config = dict(
    num_hidden_layers=9,
    hidden_size=128,
    n_experts=128,
    experts_per_token=3,
    d_expert=64,
    d_shared_expert=0,
    hidden_act='swiglu',
    moe_layers=[1, 2, 3, 4, 5, 6, 7, 8],
    router_score='softmax',
    normalize_top_k=True,
    routed_scale=1.5,
    balance_loss=0.00243,
    balance_bias=False,
    router_z_loss=0.001,
    n_groups=4,
    groups_per_token=1,
    init_std_router=0.0343,
    lr_router=0.000998,
    num_attention_heads=4,
    num_key_value_heads=1,
    head_dim=32,
    vocab_size=8192,
    norm='rmsnorm',
    norm_place='pre',
    norm_eps=1e-05,
    positions='rope',
    rope_theta=10000.0,
    rope_fraction=1.0,
    qk_norm=False,
    attn_scale=0.177,
    tie_word_embeddings=False,
    parallel_block=False,
    init='uniform',
    init_std_qkv=0.041,
    init_std_o=0.041,
    init_std_up=0.041,
    init_std_down=0.0,
    optimizer='adamw',
    learning_rate=0.0032,
    lr_mult_qkv=0.4,
    beta1=0.9,
    beta2=0.95,
    lr_head=0.00847,
    max_grad_norm=0.5,
    warmup_steps=213,
    schedule='cos',
    final_lr_fraction=0.0,
    batch_tokens=65536,
    max_seq_len=256,
    doc_mask=False,
    train_tokens=365900000,
    max_steps=5584,
    dataset='wikipedia_en',
)
Below are experts of layer 3 (counted from 0) of a mixture-of-experts language model. Rows are named router (the router's row for the expert), gate (a neuron's input weights, with its number), up (a neuron's input weights, with its number), down (a neuron's output weights, with its number) and show model dimensions 0-127. Each number is 128 + 32 x the weight over its row's rms, rounded and kept within 0 to 255.
Before each expert's rows: a language model's description of what the expert responds to; "comes before" lists some tokens at least twice as common just after its tokens as in all text. This comes from a sample of Wikipedia text that the model never trained on. Tokens count by the router's weight.

# expert 44
It responds to: Proper name heads
comes before: ",", ".", " (", " of", " in", " II"
router [108 171 153 126 163 120 123  85 138 132 107 106 109 129 120 121  91  84 121 199 110  98 107 212 122 132 179 126 134 121 109 133 123 169 156 126 143 109 171 116 157 138  53 122 113 188 148 154 166 145 113 175 117 176 124 120 102 160 101 132 155  46 114 156 161  99  93 126 194 103  98 150 106  94  72 108 162  95 145 171 143 105 170 146 161 138 162 119 123  79 141 102 135 107 189 124 127  89 119  96 192 106  92 111 163  67 106  71 130 118 147  48 155 130 153 117 175  99 139 142  83 125 165  83 140 130  93  90]
gate0 [139 138 116 118 158 124 151  93 109 115  93 132 133 145  96 120 100 113  95 182 106 103  94 189 126 127 110 158 146  91  61 132 127  76 158  93 137 155 144  80 142  93 170  81  60 183 178 154 141 178 153 103 128 162  68 122  90 136 171 111 120  98 104  85 171 148  74  59 109  84  94 175 179 119 112 134 185 140 160 165 115  89 148 184 149 145 163 130 151 116 120  99 152 120 182 126 170 102  81 117 174 118  99  87 137  97 124 108 143 159 132  42 148 154 148 110 125 104 138 115  66  95 107 123 109 162 105 144]
up0 [162 115 111 127 110 117 149 154 186 163 153 167 122 158  80 123 139  93  90 139 147 148  88 107  69 149 147 103 159 141 155 115 153 164 160 106 127 119 215  94 133  70 100 131 160 104  89  75 187 163 105 116 135 148 138 164 151 121  55 165 143 118 114 161 178  86  84 164 156  62 102  59  96 130 109 158 141  92 148 106  97  92 107 145 163  98 111 137  76 147 154 157 144 156  45 113 106 143 107 153  85 108 145 147 141  92 113 145 152 173  96 143 110 125 162  99  90 113 140 148 123 183 110 175 184 126 118  81]
down0 [ 94 168 144 147 141  93 122 128 132 132 120 164 143 128 106 121 170 106 133 152 126 176 190  91 131 114 149 113 187 147 102 157 144 158 131  88 114  84 135 111 139 207 144  85 114  77 107 103 162 131 120 116 120 106  85  89 162 156 139 172 132  98 139 116 169 123  50 173 137 108 109 160 109 107 123  80 101 130 151 145 100 162 136 108 146 150 116  95 146 136 154 160 141  66  95 144 149 149 161 122 100  71 143 127  93 116 232 138 140 189 113 110 117  99 206 153  51  74 163 108 188  61 128 153 126 154 137  92]
gate1 [118 197 166 127 172 157  83 120 128 147 147  95 107 125 111 125 111 109  99 121  86 115  69 213 103 113 145 159 138  66 143 120 139 124 196 140 124  78 135 117 169 186  90 155  87 171 179 156 175 128 117 133 144 117 108 142 122 154 106 118 175  96 124 116 168 115  89 130 137 148 100 126 151 129 101 104 143 118 149 149 173 146 167 161 166 136 149 104 136  98 135  80 132  67 175  82 177 147 139 117 148 139  79 109 103  94  98  46 165  83 149 109 192 156 145 165 188  74 153 116 120 113 173 115 151 101 152  77]
up1 [135 186 143 144 192 137 112 120 114 138 100 166 134  73 156  76 128 156 138 128 128 135 120 226  59 122  95  98 142 133 155 128 163  78 154 132 111 104 128 134 144 178 132 151  71 146 121 166 170 119 130 138 135 102 151 162 158 147  74 165 133 134 111 104 174 142  96  96 118 170 115  91 125 138 119 128  98 103 117 176 172 103 170 134 124 109  99 137 173 103  98  82  85  79 197 111 151 179 136 164 166 134  93 143  69  96 118  44 145  94 114 118 162 123 157 151 168  66 171  96 113  80 137 121 123 131 157  76]
down1 [128 111 105 101 162 182  73 114 161 185 112  85 123 124  96 142 141 140 147 137 129 101  71 162 159 141 110 127 149  83 131  86 107 145  56 114  99 111 182 109 112 104 123 185 146 133 189 102 173 127 138 178 115 159 172 118   0 158 103 134  94 119 131 225 149 145  80 146 125 133 150 131 141 177 136 122 104 140 130 118 123 117 147 159 168 170 152 151 133  71 183  84 143 121 132 134 154 107 101  95 160 107 161  81 114 170  97 111 177 100 134 111 163 141 136 104 144 106 121 108  90 118 139 118 109 139  79 169]
gate2 [107 143 186 103 154 163 143 118 177  98 131  86  38 129 139 157 121 134  98 137 100 107 144 137 109 128 129 179 140 126  95 108 113 117 171  86 120 138 150 115 159 147  68 121  74 150 176 176 106 134 115 137  89 137 108  85 100 189 126 110 127  99 151 121 222 106 125 111 186 142 105 140 164 165 117 135 146  86 106 142 154  77 161 139 114 133 101 191 131  78 195 110 140 126 225  93 172 140 168  68 206 165  94 148 128 121 131 133 123 120 152  97 128 145 141 139  76 142 127 133 105 140 172  98 147 100  98 130]
up2 [108 128 142 168 130  62 158 112 139 124 110 163  97 123 120 110 115 123 151 185  90 126 159 185  80 123 166  76 173 199 101 138 103 107 152 140 145 116 136  83 139 164 212 217 100 121 116 118 171 150 153 102 137 130 126 130 137 116 200 149 117 111 169 132 116 133  90  98 116 103 135 176 163 147 145 110 124 142 150 124  67 181 115 136 143 153 139 120 119 187 100 160 106 133 160 131 126  82  87 127 145 118  61 106 189 135  82  77 175 129 133  94 168  68 207 135 102 157 108  92 123 146 161 170 108 127 122 128]
down2 [165 182  75  70 161 115 123 147 176 113 117 119 126 128  89  92  85 114 185 179 139 107 120 123 206 137 105 192 150 139 185 172 128  90 127 180 109 162 138 168 143 132 115 165  96 129 171  86 158 168 117 115 124 128  84 128  47 123 116 137  84 133 109 133  59 101  70 132 134 132  84 117 144  63 142 182 195 129 129 121 109 167  69 120 148  84 145 128 145  65 155  80 167 138 143 114 112 168  93 110 100 133  89 108 116  87 100 151 151 168 144 146 162 152 133 133 168 131 119  98 126 142  99 119 105 150 137  88]
gate3 [ 92 147 117 139 121 146 174 137 159 151 183  98 180 151  82 134 135 128 139  82  62 113  82 190 182 117 100 172 117 113 149  97 178 106 124 163 199 129 182 130 164  64  74  63  99 161 134 149 209 117 112 139 141 100 115 120 123 149 122 129 159  97 145 152 125 103 107  72 150 174 118 120  95 176  92 135 142 118 142 146 177  72 163 103 108 120 142 155  72 163 176 145  92 150 106  93 133 157 181 152 152 123 101 104  90 190 126  95 125 114 146  95 130 108 134 127 172  94 182  84 166 130 121 148 147 146 141 139]
up3 [ 19 127  92 131 166 171  62  90 139 108 125  99 129 112 109  94 127 115 159 140 163  97 131 118 152 150 132 175 133 182 139 128 189 100 169 200 130 174 143  95 136 171  66 110 140  81 116 141 203  95  93 117 133 137 147 133 145 155 107 139 148  84 173 138 157 113  87  89 208 163 125 170 102 170 166 121 126 120 163 154 171  99 110 140 130 175 125 111 154 100 131 126 123 103 166 150 130  54 171 124 141 149 144  97 109 153 177  98 109 122 135  95 152 104 179 110 111  80 150 103 152 140 122 179 134 144 141 168]
down3 [128 175 135  81 175  98 137 185 152  86 101 104 139 132  86 151  95 138 114 199 116  93 142 110  78 234 173 172 214 139 126 114 143 130 146 115 166 177 135 157  91 181 129 183 138 174 150 150 144 157 116  58 132 146  93 111 134 101 139 134 131 161 110  86 137 118 182 125 137 119 116 111 180 125 184 139 161  97  81  98 134 140 137 138 123  94 117 136 124  99 111 103 105 126 158 135 113 159 109 147  93  93 147 138 201  75  78 160 151 191 176 143 126 154 134 158 115 128  98 106 100 140 130 107 118 127 192 101]
gate4 [105 174 166 157 155 140  87 115 117 141 113  89  79 127 123 146 144  89 135 180  73  87  95 177 201 135 103 159  94  95  42 128 121 109 174 113 106 175 114 134 157 146  95  70 138 117 149 130 218 120 134 122 119 172 116 147 142 115  88 167 145 106 140 165 120 136 144 121 138 103 103 139 120 154  89 105 111 126 155 146 145 150 143 140 194 183 179 107 107 131 137  98 184  79 150 134 195  99 149 120 168 157  69 129 138 130 155  56 144 119 151  80 177  89 154 101 118  96 112 122 127 139 177  99  84 130 111  80]
up4 [ 95 117 146 112  79 139 151 162 177 107 102  81  80  85 150 119 122 112 127 215 113 131 103 187 145 106 109 100 125 152 115 188 128 134 144 158  74 130  97  75  83 141 148 163 158 171 129 140 148 111 111 110 133 138  94 122 155  64 150 141 102 129 170 189 149 156  97  96 141 156 130 203 168 143 103 150 150 123 120 151 143 167 111 146 111 145 126  80 120  80  90 159 119 135 181  89 131 144 150 156 183 117 158 126 151  96 195  59 160 108 156  67 111  93 172 113 132 163 118 132 175 189 154  85  88  91 130 123]
down4 [165 149 119 183 146 169 121 179 155 167  83  94 100  73 111 150 117 100 160 123 166 154 116 146 185 157 115 117 105 137 150 156 128 102 128 166 102 115 128 163 103 121 138 155 109  94 100  95 162 186 102  94 143 184  76 175 111 121 139  86 121 163 141  93 156 169  85 128 100 162  67 134 120  90 119 113 157 117 115 130  82 141 124 174 116  79 122 116 188  44 122 108 127 202  90  75 135 144 116 135  90 118 148  84 142 115 108 189  63 151 120  83  91 153  79  87 198 150 154 137 131 110 114 101  93 140 140 119]

# expert 58
It responds to: Plural endings, with clauses
comes before: ",", " of", ".", " and", " a", " in"
router [100 165 159  69 125 157 157 157 143 145 156 108 103 144  92 173  82  50 108 160 122 111  93 136 149  70 142 143 123 104  85 129 136 167 121 102 145  87 179 140 164 128  66 154 135 158 166 132 134 106 111 147 125 136  89 118  60 156 127 111 151 110 150 121 184 114 114 118 135  95  88 162 108  71 111  79 154 129 129 194 129 181 151 128 156 134 141  99 117  73 159 101 191  74 170  67 160 118 117  99 146 157 132 118 158 105 121  70 138  60 128 109 189 204 154 116 138 139 143 137  85 152 149 119 146  78  90 127]
gate2 [139 126 134  92 125 199 139  94 162 125 168 139 105 105 128 166 112 111  96 102 123 118 146 153 139 108 121 149 164 112 151 127 131 125 147 181 151  54 123 125 188  61  57 108 141 102 190 154 176 138 178 128 117 125  90 118  75 166 116  60 125  73 109 141 154 150  92 116 146 132  82 183 140  81 103 109 170 163 129 173 108 173 133 156 119 115 114  91 112  64 142 108 125 117 142  91 157  94 159 119 147 151 139  56 105 171 102  71 129  80 116  86 181 146 120 120 167  94  72 179 113 170 107 133 130 147  92 104]
up2 [133 145 122 140 163  84 183 172 135 142 148 127 164  60 104 112 132 149 108 116 135 144 148 103 212  82  98 141 150 135 106 118 129 123 107  98 131  73 128 135 143 129  40 146 126 104  76 107 120 115 130  82 121 143  56 176 146 118  93  39 142  82 109 146 163 148 165 181 109 173 155 122  93 102 107  65 144 120 120 120 181 134  45 115 118 127 105 161 120 127 153 120 141 124 117  54 150 145 107 119 126 139 117  67 164 117 127 113 189 140 123 150  95 150 135  91 106  89  84 167  69 161  89 116 168 140 142 111]
down2 [149 150 195 129 135 120 150 119 117 198 116 134 117 121 109 189  99 130  83 152 100  64 166 209 105  89 154 113 132 157 144 146 178 126 146 152  99 139 122 136 166 139 161 136 167 120 125 128 108 152 155 173 141 137 107 132 154 127 119  94 148  83 179 141 106 126 100  96  90 182 131 127 110 150  86 143  82 115 102 116 111 116  86  77 128 139 171 151 142 165 150  74  89 147 159 167 139 121 118 101 147 101 128 141 160 118 231 133  65 126 128 118  30 155 181 118  73 113  99 151 123 128 107  61 185 105 102 123]
gate3 [ 88 164 142  75 105 148 175 104 118 103 138  85  90 149  96 177 109 107  86 133  92 119 140 180 174  71 169 136  76 118 139 111 155  99 125 146 143 128 130 115 121  91 108  98 158 156 136 159 162 136 120 191  78 122 111 161 127 160 141  44 166  52 143 141 130 120 129 162 174 148 101 189  83 128 111  93 131 129  96 138 135 124 156 179 118 202 200 110 120  78  96 112 103 125 143 123 154  84 159 102 182 108 100  90 180 115 108 125 166  70 162 134 135 140 179 104 133  95 113 119 101 148 181  99 152 122  90  96]
up3 [ 91 116 166  46 115 166 111 130  76 148 164 130 132  87  95 167 126 129 151 142  93 100 161 152  70  70 119  73  82 153 131 126 167  98 126 107 113  81 117 151 118 149 104 104 164 145 104 169 126 117  65 117 182 136 156 167  75 168 123  79 184  92 180  86  90 136 139 108  98 122 132 187  97 161 110 154 131  95 140 145 124 118 149 141 103 215 142 125 124 110 200 155 129 137 152 111  96 145 115 100 148 145 113 124 173 175  98 122 118  97 160 147 132 126 186 101 109 164 165 159 158 112 117 138 138  40 120  91]
down3 [118  79 131 148 162 148 109 135 127 121  76 188 136 185  86 123 154  87 134  86 150 160 109  76  97 149 139 173 128  88 134 100 159 172 125 114 106 175  90 141 197 182 130 127  81 120 123 105 131 159 152 155 149 123 131 125 105 148 138 203 127 120 117 125 192 145 107  93 119  96  84  99 119 131  78 104 172  94 150 167 244  99 174 154 138 131 107 159 110 116 129 144 133 163  80 172  89 193 118 163 122 165 128 127 158 106 102 114 148 110  63 155 141 126  90 135 155 107 152 178 140 137  48 140 132 107 125 130]
gate4 [173 150 134  95 125 160 155 126 140 128 143 102 149 134 142 198  96 125  99  83 115  83 141 150 141  76 123  89 152 100 137 170 157 115 158 159 164 106 147 131 148  66 160  92 153 168 101 173 108 139 160 138 164  95 148  92 112 115 120 113 155 113 122 105 121 115  90 117 130 116  87 122 129 127 132  90 126 112  92 163  56 200 128 105 172 136 118  25  65  72 132  91 143  96 182  77 154 142 141 105  75 145 144 129 132 121  88 123 170  75 120  89 127 224 163 122 100 145 144 101  76 122 163 116 138  94  74 124]
up4 [105 164 105 162 125  77 117  80  91 135 135  91 125 152 185 166 124 112 107 140 109 104 124 174 103 172 112 105 120 147 215 142 185  72 166 125 182 129 121 182 108 124 173  89  58  78 135 148 122 161 156 128 116 125 122  96 111 108 149 190  62  95  86  90 123 109 129  81 161 139 125 102 151 155 123 160 144  89 118 178 122 129  98 146 146  96 142 155 124 116 200  74  90 127 126 121 106 122  97 110  73 165 159 119 121 100 121 165  97  99 134 114  94 106  66 115 152  91  70 125 110 114 136 125  34 106 133 141]
down4 [136 172 123 151 155 172 142  73  96 178 126  97 150 129 127 121 131 113 137 131 111 168 103 117 148 168  83 136 149 113  97 151 156  97 134  95 154 144  95 134 155  95 115 127  69 126 107  96 152 180  55  78  73 133 162 132 126 109 151 154  79 161 111 106 137  69 124 147  86 183 139  85 194 152 156 189 145  93 110 128 126 126 183 130 198  92  78 105 181 111 117  99  76  98 148 116 147 119  84  24 123 117 104  99  74  97 129 159  91 153 105  90 132 148  97  85 124 135 106 121 134 143 151 123  79 166 154 124]
gate5 [155 154 127 131  97 172 119 138 133 134 168 116  92 144  97 164 133 126 118 108  89 102 134 134 147  80 116 163 125  98 130 159 117 105 133 147 134 100 152 108 176  82 116 108 145 194 192 183 150 123 157 164 134 176  84 126  53 188  64  88 145  72 175 198 103  96  75 171 131 159 162 150 145 100 122 100 153 152 150 132 173 151 149 138 125 144 187 129 104 138 157 100 125 147 157 127 176  89 143 164 157 156 137  96 130 154 118 122 140  77 108  41 209 136 184 104 144 121 117 149 138 156 170 105 151 133  75 126]
up5 [220 167  88 182  86 136 120 170 123 124 141 127  90 125  81 125 127 138 115 109  96 110 141 127 153  97 105 115 149 143 142 184 128  61 105 153 102  86 114 139  97  98 135  76 122 157 113 158 141  98 212 131 128 140  97 183  44 181  97  98 155 113 188 194  94 167 108 147 119 205 137 137 174 136 131 101 146 133 116 125 163 146 140 132 101 146 126  58 141 109 136 117 116  98 159 178 132 117 139 182 143 123 145 104 141 139 156 119 131 112 115  64 207 141 189 124 139 108 105  92 141 162 145 135 165 141 113 164]
down5 [142 167 154 126 122 103 131 157 141 132 121 177  84 167 147 116  89 135  89 106 113 135  97  69 104  83 128 136 177 131 224 146  94 143 101 140  95 146 126 162 124 105 172 145 110 198  46  68 165  81 192 127 166 141 106 140  61  92 119 125 134  96 125 177 126 148 153  64 115 135 120 117 136  89 117  87 136  99  93 110 137 116 113 154 137  83 170 106 118 159 142 170 153 115 163 179 143 106 117 117  94 105 158  77 147 158 140 144 165 166 123 161 207 169 149 136 108 174  88 110  87 127 136 186 159 139 134 135]
gate6 [157 124 192  11 111 125  99 148 123 142 118  81 107 127  71 113 138 132  69 150 118 120  83 157 174 109 118  95 112  75 150 134 109 158 169  86 128  94 166 131 130  46 131 118 121 156 161 153 165 148  98 165  91 170 120 135 107 140 128  56 130  69 131 129 132 116  98 163 111 127  91 158  80 127 126  76 152 155 102 140  74 109 160 185 137 169 142  75 149 108 110 112 166 113 174  92 162 119 152  96 108 130 104  68 141 110 107  96 184  88 126  90  98 173 138 100 146 112 136 181 110 159 143 106 105 115 102 119]
up6 [112 128 115 196 198 180  88  72 180 172 127 110 164 164 207 184  98 136 167  95  87 128 155 137 100 135 154 120 162 170 127  82 155 142  99 157 122 150  83  89 140 161 125  94 129 142 110 105 128 133 144  93 134  97 117 105 131 136  92 139 170 182 107 111 109 121 112  61 156 106 125 113 196 150  82 205 135  60 142 136 132 120 106 120 170  95 134 171  83 157 162 109 131 116  81 153 121 105  86 110 191 118 106 163 113 133 128 167  90 165 127 107 120  97 157 117 147 113  93 113  69  62 116 143 141 134 142 114]
down6 [111 130 162 162 151 123 158 132 137  87  64 138 172  64  92 117 182 146 123 126 126 132 177 150  96 157 101  94 132 149 135 188 115  75 199 161 134 126 123 143  43 127 136 118 128 172 143 107 100 133  97 140 143  90 108 154 157 142 137 109 116  72 101 156  95 108 147 137 135 131 112 114 136 157 184 216  79 118 159 132 156  68 145 185  83 146  77 145 103 143 145 123  94 112 156  81 171  58 123 150 135 118 106 182 120  88 127 154 154 106 151 136 162  98 143 133 144 148  94 123 199 177 185 144 139 151 172 138]

# expert 18
It responds to: Common nouns, kinship
comes before: " of", ",", ".", " and", " in", "'"
router [131 141 148 106 189 130 132  61 123 161 155 138  93 148  73 155  98 136 104 137 124 140  72 185 151 125 156 153 106  75 120 114 119 131 155 156 124  95 178 106 169 128 106 174  99 117 127 136 165 144 100 102 101 134  94  90  61 147  81  83 170 116 125 122 168 127 135  96 157 119  67 142  73 105  91 102 179 116 153 163  97 122 185 158 178 167 152 112 102  88 147 118 146  99 127  56 157  87 132  82 168 164  88  96 150  83  76 110 171 108 152 125 215 171 167 110 150 105 159 143 110 144 152 110 169 112 119 121]
gate0 [119  91 114 115 100 151 190 156 169 112  75 103 123 125 128 138 101 134 190 182 135 138  84 147 115 124 195 116 106 115 142 138 100 140  85 139 179  89 171 102 128 104  60 125 123 104 110 155 177  97  97 104 188 105  11 153 150 128 107 154 118 138 132 200 110 124 115 193 111 151 119 167 110 141  87 154 118 106 100 163 140  91 154 186 133  88 111 145  72 135 164 121 122 133  95 161  92  59 154 152  86 124 115 145 150 161 101 151 171 134 147 115 145  77  99 112  97 117 111 163 105 169 153  97 160  93 118 103]
up0 [104  92 114 103  72 174 160 148 106 125  61 116 156 122  91 211  84 102 182 110 136 208 143 150  93 131  85  76 160 144 192 173 130 181 144 116 147 114  87 143 147  78 108 148 138 144 144 162 152 123 111 132 137 144 111 133  81 122 117 124  79 111 143 103 108  61  86 186 132 119 143 144  87 153 140 199 138 136 103 173  45 116  80 100 182 159 134 108 112 113 171 107 140 152 112 129 137 106 167 126 129 100 159 110 125 157 100 167 136 139  60 104 115 164 153 153  93  89 121 132  78 110 149 123 161 128 142  99]
down0 [127 159 140 113 145 151 144  95 123 112 148 163  69 124 119 161 118 121 110 152 101 114  95  89 138  99 112 144 133 147 164 188 101 151 111 127 150 129 114 122 180  48  98 177  96 157 125 140 153 111 164 125 173 136 123 182 103  84 179  91 142 160 155 149  94 151 161 150 105 139 174 121 123 115  80 181 129  64  95 159 137  95  60 211  66 171 160 159 112  84 140 120 167 124 155 208  91 134 107  89  91 124 137 119 103 137 103  97 104 118 173  54 102 149  76 128 132 107 168 103 106 137  88 166 151 150 161 132]
gate1 [146 121  93 179 142 109 110 145 189 156 106 151 109 125  87 144 150 115  83 122  94 110 137 159 108 130 146 194 104  78 125 157 125  91 166 124 111 132 130 141 126 131 122  42 161 132 156 181 109 135 164  89 156 130 136  89 147 149 210  98  78 135 157 137  91 120 155 199 148 120  88  52 117  43 146 135 139 135 205 148 168 157 141 114 131 187 162 114  68 151 153  58 134 115 128 127 152  97 154 128 136 122 132 144 133  77  95  88 182  98 122 127 151 124 103 164 149 187 150 143 159 102 134 112 105  77 126 116]
up1 [138 115  92  87  86  97 108 152 109 117 176  96 126 140 173 106 114 156  86  89 118 111  97 163 178 203 115 104 119 162 125  99 108 161 166 111 124 104 115 163 120 163 172 133 160 112 117 131 124 150 103  94 123  77 112 138 100 161 180 103 149 121 199  52 104 127  89 100  99 123 119  91 165 146 133 103 134 176 125  85 116 138 150 124 116 180 165  94 138 109 223 117 150 144 164 112 118 159 143 165 197 161 166  86 174 113 136 156 150 122 107 152 216  89  90 108 139 111  77 161 102  97 128 155 155  82 114  91]
down1 [ 73 132  69 119 148 119 108 106 142 125 101 133 132 162 165 122 131 120 146 143 131  30 105 148 156  79 126 118 183 167 132 112 101 169  52 155 126  93 111 170 108 160 102 122 141 118 114 121 139 130  98 144 111 160 134  94  97 192 143 208 153 165  93 131  81  87  94 118 154  67 101  84 105 158 121 126 124 128  91  97  75 113 146  50  98 147 104 114  90 191 150 123 136 171 135  98 191 158 101 129 137 153  96 159 111  72  59 127 133 120 156 128 157 136  82 159 133  87 101 133 141 139  72 162 165 117 160 125]
gate2 [173 109 111  63 131 123 144  87 115 145 165 175 141 104 156 158 104 147  59 163 123  95 144 163 149 125 143 175  82  91 118  64  74 186 154 122  80 188 106  95 107 168  99 127 151 129  97 111 126 105 147 149 158 146 121 170 136 158  87  77 144 102 166  69 134 154 136 105 114 133 119 158 106 138  83  73  98 174 119  77  97 155 146 144 112 180 133  61  77 140 113 121 144  98 185 133 158 115 103 141 141 181 109 144 132 150 126  82  86 196 163 136 175 175 167 162  92 124 139 185 155 118 145 121 138 119 130  94]
up2 [112 113 163 151 148 159  98 146 187 111 139 182 149 159 173  98  97  78 144 113 142 127 127 138 159  97  97  99 196 171 159  56 150 128  99  70 116 151 119  83 120  83 147 162 106 176 144 160 124 149 118 107 116 105 175 161 109 149 122 153 158  65 156 144 150 124 132 128  95  88 104 196  79 110 134 192 144 142  74 115  90 134 185 139 134 133  92 110 147 111 188 126 105 107 120  65 146 174 103  82 141  87 155 144 133  61 156  72 146 149 117 143 151  85 132 112 113 101 104 123  60  95 139 164 176 158 110 137]
down2 [151 106 117 162  82 148 152 118 168 145 119 137 162 125 119 121 156 152 160 104 134 151 118 170 156 127 157 155 183 177 210 184 162 132 135 110 155 143 146  96 123 170 153  86 116 207  83  70 149 142 161 138 127 114 164  64 108 143  94 169 223 135 169 138 165 110 166 122 125 153 112 129  98  66  80 137 184  83  97 148 186 116 138  66 154  93  58 115 111 173 126 125 111 133 126 121 144 138  74  90  68 154 104 107 112  99 178  89 132 139 115  97 112 131 121 170 155 127 105 133 111 122 139 117  96 119 169 130]
gate3 [150 139 161 149 102 113 140 105 155 171 107 134 119 198  69 124 102 131 106 125 146  66 107 110 156  55 113 108 110 113 114 151  67 173 133 131 123 172 168 169 162 110 120  91 128 125 154 128 103 160 143 122 164 141 115 118 127 154 183  87 119  93 109 130 116 108 180 147 135 158 102 140 143 122 101 139 159 170  71  95  64  82 141 182 118 184 134  63  87 109 108 130  76  80 177 197 148 127 140 133  74 184 139 126 185 144  98 101 146  99 144 152 133 200 109 140 128 122 108 142 132 179 169 131 134 112  48 117]
up3 [ 93 106 108 134 129 116 120 192 130 179 133  97 133  99  93  98 149 114 100 126 155 107 123 123 121 173 168 103 236 115 127 177 154 164 122 133  86  55 150 173 119 144  99 138 147 139  91 142  96 105 148  84 144 130 150 130 155 154 112 139 117  87 129 157 153 170 119 121 169 121  92 200 120  89 178 101  89 114 158 145 159 142 212 100 137 154 152 141 138 109 101 189 123 133 133 133 222 167 163 106 105 111 109 118 180 132 147 117 169  40 155 115 128 111  98 103 139 106 131 145 161 115  94 162 136 127 144 201]
down3 [122  71  75 154  67 100 155 152 137 147  80 140  92 105  85 116 149 138 113 128 110 177 131 110 130 119 180 139 110 123 167 118  38 141 176 147 160  94 121 138 145 123 126  97 167 103 119 175 126 155 128 155 138 185 146 155 131 164 114  70 149  90  94 164 144 112 114 173 128 132 134 133 111 208  85 102 119 196  71 138 149 129 100  87 148 153 121 138 130 207  79 101  77 148 145 128  91 145 126 171 170 157 106 101 120 165 153 180 137  85 181 103  90 113 140 151 158 135  76 169 117 114 157 126 190 162 116 154]
gate4 [135 175  86  78 186 104 121  66 128 112 165 129 142 131 152 158  61 144  76 136 145 148 157 150  73 141 156 158 140  61 147 146 101 150 123 116 152 140 139 106 139 153 105  96 144 157 147 153 136 157 111 178 124  70 134 106 105 135 109 114 117  64 161 135 169  87 117 137 164 112 117 126 158 114 115 140 216 153 158 188  86 166  99 141 126 109  58 109 134 164 145 109 130  95 148  37 119 103  91 102 144 132 154 165 105  77 113 151 207 135 189  95 144 133 163  76 105 101 111 155 131 162 141 119 149 154 113  81]
up4 [185 147 111 198 166 115  67 144 149 138  52 186 105 112  94 158 151 165 128  76 102  73 116  77 175  94 126 128 137 178 141 131 111 111 144 154 102 126 108  73 109 102 158 106 120 116 113  83 120  73 185 161 135 175 140 117 158 176 155 121 117 136  81 168 111 134  81 111 149 159 139  88 110 125  80 172  94 109  99 106 201 134 202 133 166 167 166  57 123 173 133 103  83 101 154 138 112 114  85 170  92 126  85 103 119 163 118 113  82 109 165 125 102 123 149 141 160 121 147 143 107 138 127 118 156 121 125  98]
down4 [133 114 135 102 133 119 140 159  99 134 156 125 147  62 143  90 101  97 127 146 165 108  99 120 129 180 172 148 151  73 145 160 178 152 201  94 141  99 146 186  96 146 106 102  90 161 125  37 107  69 149 109 139 106 127 113 104 113 123 126 125  84 117 108 157 160 180  91 149 181 139 136 145 115 169 139 144  81 119 112 121 114 122 178 196  53 119 138 153 173 117 151 116 144 182 110 116 117 107 165 112  71 108  82 188  63 110  86 136 101 110 200 153 154 116 133 131 161 138 109 107 112  72 117 125 169 172 144]